From a checkpoint of a small mixture-of-experts model trained on Wikipedia.
Size: 13 layers, vocabulary 8192, 46.4M parameters.
Training: a variant of Adam for the experts, 4808 steps.
Below are experts of layer 5 (counted from 0) of a mixture-of-experts language model. Rows are named router (the router's row for the expert), up (a neuron's input weights, with its number), down (a neuron's output weights, with its number) and show model dimensions 0-223. Each number is 128 + 32 x the weight over its row's rms, rounded and kept within 0 to 255. Numbers have three digits each.
Before each expert's rows: a language model's description of what the expert responds to; "gets" lists some tokens that make up at least twice as much of what it gets as of all text. This comes from a sample of Wikipedia text that the model never trained on. Tokens count by the router's weight.

# expert 62
Description: Sentence breaks, colons. Line breaks and periods ending sentences, colons after "are" or "with" introducing lists, plus however, another, and double-prime signs in coordinates.
gets: "\n", ".", ":", " I", " En", " but"
router:134089162142127154117125105084101145138166137119143128090144139110173146159096117084144104156144180149147072099172163172153104091099156082094117155069148162105124190128149154166134077175153096156197136091179101151105164140155146145114131065107114107178133185142149074178059163079129165179101102070138155148076138140150111087096127123150107147137120090104109153087104192153122082122164092161099143129166101163103153152195077162121156187152148098122128085155108127173109083150157109092151145148091131091090074117145118089124137127150135139106116179145103106135120166090071086152088101151049143089131128118190167161169069173142105110135165126112127073089100183187116147117170
up0:084127143143131133181146117107162114141164108139149120095103144092104139154151148159110101086141054120130133070124136093150048150049128190136076143162152121139207173129126157087165060103151124135165132160119150142105162148139131108092147126083164167106133045106118132100129164171111135144159142155183129110140087136167087093130100048135102118112132130090121107185063176159099168090124103156112185084131110133088139182118138145163123124090120157119123057108139145127145132116170166142096129102115173126145161147140132105064113024121093071097133090186109120114128123081123123174165146130136098212172127076153091095166115152128144169152078133088169143180146143116143177157155
down0:109180142128107138109104126181123138158088069095176099122139105099123166123076056103143126059099152156157163175153136144196147145077088144186121145072121121149087138189139184089112158102117103108138090106106180118094155117142133125126106129071143148113112037083090165128135135094136141123105116148148114129118160132117138106201201090146113113122194124118096146127140153102136166086146133133115130159198118102109076187173081167200075130104109090109128100179169119068143135130138124128131103143121122127154174155123106081071098148136139067081130129151193114098116130096161107135162142155146129180209204131132069089147107146164136141139090113099139157129090068160086150133134

# expert 24
Description: Line breaks after headings. Line breaks, especially after section headings, title lines and table rows in biographies; also stray pieces like bar, log, gu.
gets: "\n", "w", "gu", " bar", "log", "ru"
router:131111155192174088087096092100105180138166176101140101063166166134155141168113119087164096150146192151136104129147152172125113018080155096093123161124137156080126201115126163145076082171138099157166126107147099123122124176115169116103125114071126104206145151103161081146110129059137165114108092123147190155078178177145088126095114141136120146127104108119121180144110154154118078091158084140100142152158128158087175161144068117161139139138182113075134065145117089139133129146125102132146122154079129112124088113165111092106169105186179149115116178118108126161132164132105093139089073156089143108094162124165154156161080125110072117126148162099135091084125178153112083174169
up0:093128101115147131046057226168155194135117102133122123128116179108136140153124169119187136144099103117160136154180130166117187078194145078166102190096119150146150183162096148189192150131126105117107154122178109119173129145160075135135150105136091110201127200182081130106127094100130132136153097088097078118111140123134085133132165128174157139101116157135086164121121142147171152130152143124133174127105100126101166088117104154135135107178102070127125138155133089144148130144097118105098110181167151082127129140075118127118099097163159138160088126140143148099143099204126097090107124183068162068146128141104160057073120146130110088111085152126070083097187092106092093115121
down0:069166107117083093059099122122164135072146167134063196180096133158152113156117177191133182072167145148132148166116172132108106095070113125138219086138151161099115094070068134093121137102138126084107144100065175130145151126108079090161135136122061114123120107146162162086179116088157117158105093169149170105104123115124095173127179108192122149104091178142109087142108165130146106139106163160139090167162142135126145076098119142137096146120150152146058073142086055157086088119109164140164165140137166120172144145137143105099179192133113203086075148143111153129133158184153111126122102123124134108126154110142131096114095200154160119157105104138116136157111145169081112131122

# expert 2
Description: Word endings, line ends. Final pieces of words like landown-er, superso-lv-able and occupation nouns footballer, politician, plus sentence-final periods, commas and line breaks.
gets: "er", "\n", ".", ",", "ol", ")"
router:159115163148145137087113104120104163151163159076115119106139128121161168158088113125141097173095177159182090086141155134137153061094131078093115143078115155098159161122156147164102099153136074180165170116167134160059119128140183177084132100075075088190150150120165099167086147116126176174102104085137172139105118172141100101118131121142104157144104090116103189111078188178113080088175085145116152119147059146095144149138067171124174160132189080095175097168085117150095061145136092139157151157081095127113103105155136115110158114119169144157128170154081116176133146128095093150107081154127132078119181128165151144154106131128101106147164151104151093059125180189109109148137
up0:152116104226153144112127140158103138129184110127072098096137066158122141147114172144132057109139126186107084130093144087091090170095144117164141167076132144120092111138191070170070135110141120160125096080134138154105167112129122173056147171100163156091108128133111154174115079142100145174095150169135124125123166111131156134119141140129129073091170131112134130143185129134100114095176073118105167141105128178173187128145110190090120144197124135124109118163103155121172105131105118149124149116129090140128141081108108190163146172127132131141109154072110155156106080134134174151152068059174104035132070113134123185183095076174122138085110143096115083096138108139069070128136
down0:063146137157131134147142109122188094110130163146085118162093085120100130133087088152090119101155136125172148111150159140183135169082076122149157105126123122165105152118134163102171120082148103180075128172069140103186095079084151103108080191131116179119160067107121089133114190173109130112122109124106113105103115167153152095083075124173128124153156183222068173129131118163103156168114114104108073154138127201087143156148129111166104140171131164127098129166125112121161098151051118141140105093125178059115067063137161119111119107166156115121134135149148046111174152142109109101139155117134132129127132145130186116105126112161148065150124126175164081094121217185097135153117

# expert 35
Description: Sentence ends, quotes. Sentence-final periods before a line break or new sentence, and opening quotation marks before song titles or quoted speech.
gets: ".", " \"", ").", ".\"", "\".", "=="
router:115092153151183151100101092105128173151155141104103097108153157102188195181138092088148073129123143110157082106189142162163124115094154109096129132136125156052101178130139123164141064181133108137169141076189084165076113168130147172114116076092110102161170147101163110181105151077134121158110127083106179145065175178150106109097106121129099128123100097138088128123065201131122130132130074148101146127168073146084184151151081178178138140169161120130153050136097133191134134164140093135149145150120118104071091098145103130129127097153163131107152154158087129136110134095057101186104118140104147136114177114161153155185088172116077116135151131103129077100127156160133114175177
up0:141101120077119155143120216122109105110080138096188074131116150113105140132134089125117138170111170109133146104106188188134168097082119108183168132162142111150112157107097158115226157124187083130135159114171156106167158189137145177093091133121162159185114056125113051170181145051170097098141130076147142117142111164116101101102134121102107126128126134111105122131059117107125127144127151091067170154188131135069105154155122186184135134106172110094141100123137119176149151162144100089096109111134119137158147160225055164080103178160114081117067123159091107114117143066115134102108123111100136160130119172117176103109132124109105126115091074159154106150132121140111147159158
down0:179124162118123107120148129106165137122127118161118090160049105143112080157126139144090119193121085099093141123115151104069144134160073095087137136144097098074151119126151136099143188200136115125154129127129141136196112096119066084103109162119136179186111110127122105115149133146123175054144137146089137102139085109128121107099158116146156135170159061070142137098101115144173128158112159175091123177139129114128097187096164150157171130140100116033178093157122125074120167191131105070140118128181129138171082123126132187127188132123136175146105077182147183103133136054114133144130116134090146194065131127140156058100181125112140129188123093179121092101175106089171097150135